From a checkpoint of a small mixture-of-experts model trained on Wikipedia.
Size: 9 layers, vocabulary 11098.
Training: a variant of Adam for the experts, 614M tokens, 9369 steps.
Below are experts of layer 2 (counted from 0) of a mixture-of-experts language model. Rows are named router (the router's row for the expert), down (a neuron's output weights, with its number) and show model dimensions 0-255. Each number is 128 + 32 x the weight over its row's rms, rounded and kept within 0 to 255. Numbers have three digits each.
After each expert's rows: a language model's description of what the expert responds to. This comes from a sample of Wikipedia text that the model never trained on.

# expert 10
router:135118118120092093120124109156144158149116075137082155088149133152088088156158122087125131126100147097121110093144111080220146112146112112116190111121196172138160136102077095129138103175118083121096156141149132050157114204151100170152146146171077129145078140110129129171105086131139150143182129173121141125129062158162104099169128088116136135141140148128101111150146164148119108174148142136100148129074087104101109169138135177094096117124185118081129069153188125132145083164151113120162108162129138101103095160145141093173134086145095147141135118128128089065153124133147081149175085087206152071137116131108091152183104089124108158166168109132171152143113101100098146066140119075155205125113071108000206104136158112122128165082161146151161157118125165161129123178177170
down0:133123117128101229141133118120082179100197160167112125113131038105158140120097119132199112129099104095151149100145166160123169163066103110038082112174096130221092132123136121130153111107115102156169103106124105122084089122117050081173169147055146168162176154113152135150075142149141146172197142115153071154177140118118141134145095166128132126057142158168138132121131091077130111094200141147116118177155103124168116124106101124149140185156102154145080166090124134201139057155107156136099090122130153128171136087156094153115109096117146111127166144117129143102128177143109146132147123114027171064171100156140153094114130165129202112123122122121135128111107125167143110107107146086132087183127155157123117130134146074133084108147102115125093160115129059086116120106152135
down1:135103094113081120118126134157192086090139132123144178145190134131101164108123153185115163132172089129133072121137159162063084124167108088108113112081128151103118083137114186172119106124149139188164117184118127151121147159139158125169165140148100157149141139171088131099125105096167125183153144130139132129130152149114093126098095101108141202180138090128125147141139071142097110165145105142155079090136171132113130131152104122169085074114102166212151098120111131046127114067132043158120131139098123157087107157129159137126144145127185130088141099115196158088105076111158067083146144109123154097156204120120109152052098134124078127186126082136205129209133127140124110090139147101089071101226133116123058090108121088126153136139175127175121145149136106096150109072099138
Description: Final vowel-ending word pieces of names, places and Latin terms, such as -a, -ia, -ina, -va (Virginia, rosacea, Silva).

# expert 22
router:059147109127163129046162116145111120139162125121116086119137138100142117163126089173119145119152131146093133129148105123110100122164171249124128136111160144100132106136085111128176177095112143136198140085163161145144197127123138076130127145136109155059098090120119140092134123101148171142109162090132099147201064179151240117126081131122172069102123141122112155065113146072129145120143150124120161128090131123169190161108121086103161092100075117094128139145147099179144144131070168129114132107164132097133195163152114086065087181146110112104163165129078116157172114048137132091115157119146137121108139112162145084125118112199110144097131151120142157121160132170185128118064144165083156126143146165161064140136104186092140125175136114117094109034100126077128131143126144
down0:170182178135137081170111130091054136141078131089120100194123144135151189104130127069131176155141127145109141169146114168138148144109126110181098079123155096093088165134130133104171081110163038106104106159127092038147115160155108082053138099078080091146152099133152116126117139127175129182091133132144128127093180116149126135126108151166147147080111129093134155141089112176109098146128144101175147146148137094106147135091128136149143135112131148129092124132114081197117141130156188178087091192091195128134091076121123158145148108110165197114177123083111150167090157167145117150099120136114041111071129173139118157126186112099124088122150090155072082147101132153091092135185114149112129171140117142127070061118167119142111175141147135091185179182120098149154096126182088
down1:139078132105154090147109128106119153112063084152148116202107106112106153143147157117126149129140146172132083182198152133115106148086117124128160094115105166135095131096142136139117147142110100128117107121082108130172136181171139112114103137088174049107149167101119115107134142106103103088121096214143135161062156088138108181129159109182129109106077166151128104126102107159089056165115154150094116172172194170098135104098156126160110151093152123137122138103131112116172170231088158122223157087065162146119152145177141170132146163066151194184117135118140095146067140119189124110164129128143100176153154157162146117157137115089118130107100157115085086124137156072091131137141133161105087104084109059080181074128096105092113145110133104073095166169071135174147131114139087
Description: The preposition in and similar place or time prepositions, especially in infobox lines like Location in Slovenia, also near, since, throughout.

# expert 61
router:123123154138136095110121079103154095157126124126123082150102100133086102129206085172125095100131123136150157148166172129123109119103138176097091163138145095107086147082146107133186104101131105141113177137163131133186114101096140086183145132096134104029146079099132172162162134080132163110128098148142051084119178117151144045116120174122120075091133138124138094069070149071121075093074097160116139112141084111160113130092140075129157072113099132100161177075094141181114134129091111166153161128109137172124129130077129129125131165094130118109147134087118116186117090073144094124110143078115136115209119077187209104131170088169096097181151180146146176148098123113141145111126159105141125125154119172131168119133130172146155176162183153049180145123093098165166072133178127
down0:114109105129099141097104117099147149136147125116144148118168152132137210149165102063134129112122131137143143072053168103153160124143136166139153104130128068107112140154155113112170139147088128111138170110188123102163128135140051125118082137161092114115137122122127171107115142089186121142085169125084096070184134161150170130140020099106153112093078212137148201138171103120080071094116115212140128108075105134179097110083142089125109160089127150145149068123153084154100146172160136087078163164117154155121141149103153088120053197181089096134118125139110053114140165109100159172082148138127163163124132074135123130122099184176124103128144115100163136116159099162176123160111125068110156094126146100149094197099119167126148122151182154196108123135104113085098142092138158
down1:141131086124119136111112085091119162130133144127191142112162126122122187117130140097102135173150063126116130163114180138121191103142144073172096145178096053175099111129108138101134096107087106162144107109124193163142126130110082077107104091112129116081124125153110198131116160094156154105115152136134109141163191066095140158162092123140147147144151194135145162144120152170082096122158121240094105116158115137159084036112166091165144114044129145179113109146130139131133141115176122080141134173089119141076087157120149139059083161167098126113194131136126120107075170091164131156131158099132129139106081098194106105138147143139136113119157114081129101090139137144195103136154064104099162130092139095155072218109123154093167136118179118179170144121132083081092098111148175
Description: Prepositions and naming words right after a verb or noun, before the or a, such as for, during, at, also called, using.

# expert 9
router:144112127125159105113115128137078117120030136095145159145182155107088041129144126080113139099121098121068136153089125116240140126123154129116163155104134119085089169161060156117177126118141146080133155145083104139117146089103155102160130077129171074087133099137114104163144149115058102173098147127149121117115164084125184166158122148136098105165083129133140193097148145154092161078152188128183140160125130079166136179136084109176061098114142119141084134130169099153162171127136182137048127214172134098156104113140103095153118115140111143124147133150202116084140114131170107169127129166164148157098070111142110113148156143144151107116140109146141135085130122178117129175158090193106130159117121145140064110163143125125089046093108093087123142124086171149101056107169136
down0:106134078202147154140148148161154121173075132155082126123130064144139136175147078071165091090059138173104100177094170099124130135154104152104107139121139080164122110139114116113127180124109160202139164145102174106206077171100109165142159141155165103200132156168133151151142173139121165140138090183179106164142127094150123123154070129089065164105096096139185144126060137092123092105092122105029141107121113115110170071094090161135163111103179148064147105121143117110087119117137129126152106125097196106081105121115128098137109131167143117136169135127122097149119111117074118126107105119105150063133145153116080176118108110113160187138149132100144134138114113122137156152117103104120177191103110133084115035145076136216118172088171142144096175131083121098168160126163155
down1:168080126142116111090076097144152129136123068120159155116092188142105115066083092156048179076152143105126133121115152098107102142092121084096120099143104121167172091126187151105131172150117082090125142122147153148111104121143163040118118077167167151093182097111152063107169131104135138133130115073072119119154171127136141059138196118080125132080156117161107119151100126145103121156129096219160156103141120172163108123185177073078100124112138112150148122105115103133095158148139160112119164070166163137178098132126153140083146132152136138155117164180142137110140088102093081132101154130161147168163140156123171118176091117153087177144155131126118166065140131136145164141105126082087143189153057182105173181117081131120120164189048134139139088111166152189102135137124067
Description: Line breaks right after section headings like ==Reception== or ==Biography==, and blank lines between paragraphs.

# expert 15
router:136183078103150174112092111158074166148141127147144101177154129184149084112121124164152149096167117151125144135102115092132155122115215175166174156174168107129121100108158131090109129156138098125143086092131090112172136078141138101144122184168096067098103108116153075114095117186129161107077137190062170106172163171149099146104124123054139150148115169121142121159118126125085149049154176082157109141160159109122123102102126103138092153077164168103143083100095095182164157130175123168125121127129159079162119095101115094099139131175178092153089163143144136114154140152127219098084148106116133100149165120142155083168084096153107178095179139104074085056085111133130100182143074153130152142101093187156131141148156135120116108106195152110096107098161161069105082172109108
down0:159152142147096131167145102073066122098154073123109128161180115139116151091170141136147139153094158104080129116119110095130140114123142148162145144092111104089118131152152015129187118168100101152107143094181047163149089102096095134181152152145137140152090135099103111201152091107125130131144070165104105117195074110087131071138068159132123136119120176125200134152164124118128091046130106100185120134118109156130153115108159145186133123141134209120161107077157118143111081172152112125126131161121095168127134173131114145113139127154094101123143125132129124120114110152117120148127131155123044137107130127072182116120139108119195184114113074142088107149058094149100207078169125148088066135119169122098198104075174111149183211077126112164158152105149100139114126165145155
down1:138080123137064159127137120134107186085136160141074130133151168131157114125099132157171140104125105154074144194152081155068145116121147136148188137120135102139126123136118061088110114100163212130109156161142166126111077114132133106126164108109088127146108098093112063133147096102118145115148124158114170140111150104102132156063185137129128093113193151138121153071112132138128144155132135082136145101130096176106178213137149141132190129123138094113094183139065069107064110125158150126185117149171107152072179178164164104160082143080125134101118073136139075131078109118127091182110080122133187116212124156047168175076113112129145087123049111148132154139118139173116209089161124171114138162154101133153138042102126108112098064118127119164119158116131135149133155155118160
Description: Word pieces just after a lone capital letter that opens a name or word, especially A, e.g. A-ss-embly, A-b-ingtons, Al-Ahli.

# expert 53
router:126134116125159097080093142119189112183131100141147142060135116158082074157129156157104070097091085149106123078148161113129151102116114129127106104082109113155138135055047086147194141148139141127103182059183113137177113108085129122149101122134081145066160076111136150102164118097122160139139130109157094148190096164143126086198109117135163091141132160120110097098098175168163091177088099151104156110106078137160110081107113096088071174098153179136140060077125118142121134133155088140150138182145133137185170156134122157083133179105147143081124098185158094145223118084093156093157135096080171115170148107173167113161160139138141108077163148099173168132124145099095141109133127123071112087086108147139125179150161149116091127141159150106137082115159211094151162146122151
down0:088157118190138086094132107158200101111111101204149157125134157103145109146123084137179153163126143097156149136050100189173098099129088116163174125090193127123073104081117081139143118086128157142140153177098129162090121070120121155142157105124102130167054099160118093134133146161117045159106159158150114068098113165058118113138116091134157160101162050110157095151166115151111145155131138073145090148141156058149083159127154166116128120107156067123167148151132119115130141165168142183175118149105124136100095134058131128133131101141156149101125151136142088066139176092107062160093139135153159132189102124128115145139133077159086165176161131124131193156191137151110103143087157118131105143115072146082109123129116123088076169145067123160178091158105120109182150155068163
down1:132174115089063148065122141163120103156184156122115105142096157136131140043153150104146145147125119156098134093183138082165126156113112085110134184131118120132100186117186150135161087114093129063125052134150156097142131123097069138123156153167216094139144116141091116146144154129118134114153098153121153157170157095151148085136101205141068137107149117175127176126112093165050101112153144127146133120096132069147097158149086090163114182137144105129219108151165162110119136163093182086133154118118148141105164167054146107125113142163119134139154121132178140144070128171104082110098181144146130055092142116083089189166045153073160128152097102170123107093078090163137103180095079077114102171121117126121130113123090140133155111118165103120130079125191133087154144117132172
Description: The preposition from after verbs and nouns like retirement, forbidden, protect, plus between, upon, via, of, to, at.

# expert 57
router:191137073098116098078097209140137115112126107170070171122124150168142147122137149151148149113105145125145153129179157132112128134114206135145129159147114145177135096105148130081103122133167089169159164080125119130190047172152100113121111060187077073131072127115134140131109093115147159150085168180141129159152150167093125119075158141105136104076102107086138129161174136107036135117111116160107090129163203116142108114143167093114073105130172147133139058094211082159143082102149109113121124141143116119167079145118125085145124107070088133101168073154146126087125075181127153139073139074121120091112149146083124110187134094144114160117168176114172093110073106134153111092164088156144146157171129163092171133139168090140152167058128153116136124131164167090135085182106125
down0:127138090121093155114150118098176154119144157138152150080095122193136148107127087158097095131144100097166160112160093186083117137119082117114104133127173131074098113087053130122133104069088160164203133149149132103105144153084105090130188127133125151053084113173165103214120131158135230107104081107150125112128140080086172119143148144138162096160100128134133094115133186054154163190136120158107120173117126142090143162162161138086159113149157087144128135142049118093147136096139124102093133207169124169124078124106166130166144116165148153099133125082081128171091145119145092084171079135097099102175139135159148055149134155151101150118138080130146097116096129159179129113084180115138135143152091180161078116099140162123104112104130167123168202116064116177136125087119071
down1:074101076110112114168142153119092094072144153104127160175072120143107133145178149116110106159143064130066188107098124136087108155143139142125116085077144142108140089141116106105082150167147136135176133173125158188159116179120143146130147133142165195128135091150156121170101127121137138109102090113159123151123094077093125094061129087139145131172193136154145133112135145095136151118180096048183128120081158128199131064132145092088143098089137046163167114114103127170157142074150096059109124144085150110120100125088134177169105123146140072109125097135092138135153123100117179142112191123170107118069172192068148110134145109162147094133091085155142112061133162128132135148159126139151082184143121159099135041152156153159053192112177106139157170120128167134176123179159136
Description: Short inner word pieces like t, ir, ik, especially in biology and math text (cytoplasm, cytokine, frac), plus table bars.

# expert 40
router:135140136118115104125108139091179111141187032142107108132102075131117126145163197143198144112115167081092130143094176088160136145140164131093089131108132190206124111115152116112100114132131101147113150102176118110162077151119063166142101104193074130147093113149117158130089125143143109156126158100133127122163172154112100122137115095147181145110150125117108120142185126100143114127124072146078124094118150157154182080122135135105113137136082167112111067140178123098132124123155133058150148113112120103191101167169175065143147090087091151142115156129122137084091101146094118109122136082133130067140128116101100105178071158075129150143173173127211176156126135096119112049126135108120164082178130073017105165107175123154183185055110147150130142138157181146150119085165103
down0:147171121144182157180141122159131108164084122110167181176198137153094119116159108106113161126116157072183099083149105133128094145133110130109135179138126101117113131102074124074072149079132127108137141147147147086137104114132107130105168133111110173159129132142036103135157124135140146137149080074130106151151129133172115107154186178120099131131122123130130071155115117147113161152155112138064167121100106099017106183066175125098111144151092123115157121153090120103164130126119155105105132149144038098104092107183160124140080160135128142090141139192161065164170081105125150107159177111130102167086174074123169145116126099086093095154158155132106122094195114132067112082124158227139105105112153129145120184111109102075151147088148157072147146163181075151151131203098155
down1:135138137202089104078140166117170187126164149228104159124102114140157139159159117112089107163154151122113105164122119109079135165203152126146113129143161136119158114104149109162112092096105091139086135108085144149051123133128131159080043128143076118154105066107155151125127087117118132144114173105147152115083115120089178129115065089131115146133144141145131117041130161104164090118075081089141103173132112207198178102131142066166142129188181133143102133113137121136138149118087109101185151085111108128159146097156136147116170012130147158153158144100134178183145118109163142060164118136175115144165122099114127114084110196082118141132120120118195101161111127093152104142121141098153123096125051109134132110145148115195144095112123105132051174136171138113125130116160085
Description: Byte pieces of Japanese, Chinese and Thai text, plus single capitals and letter fragments inside names, abbreviations and table codes.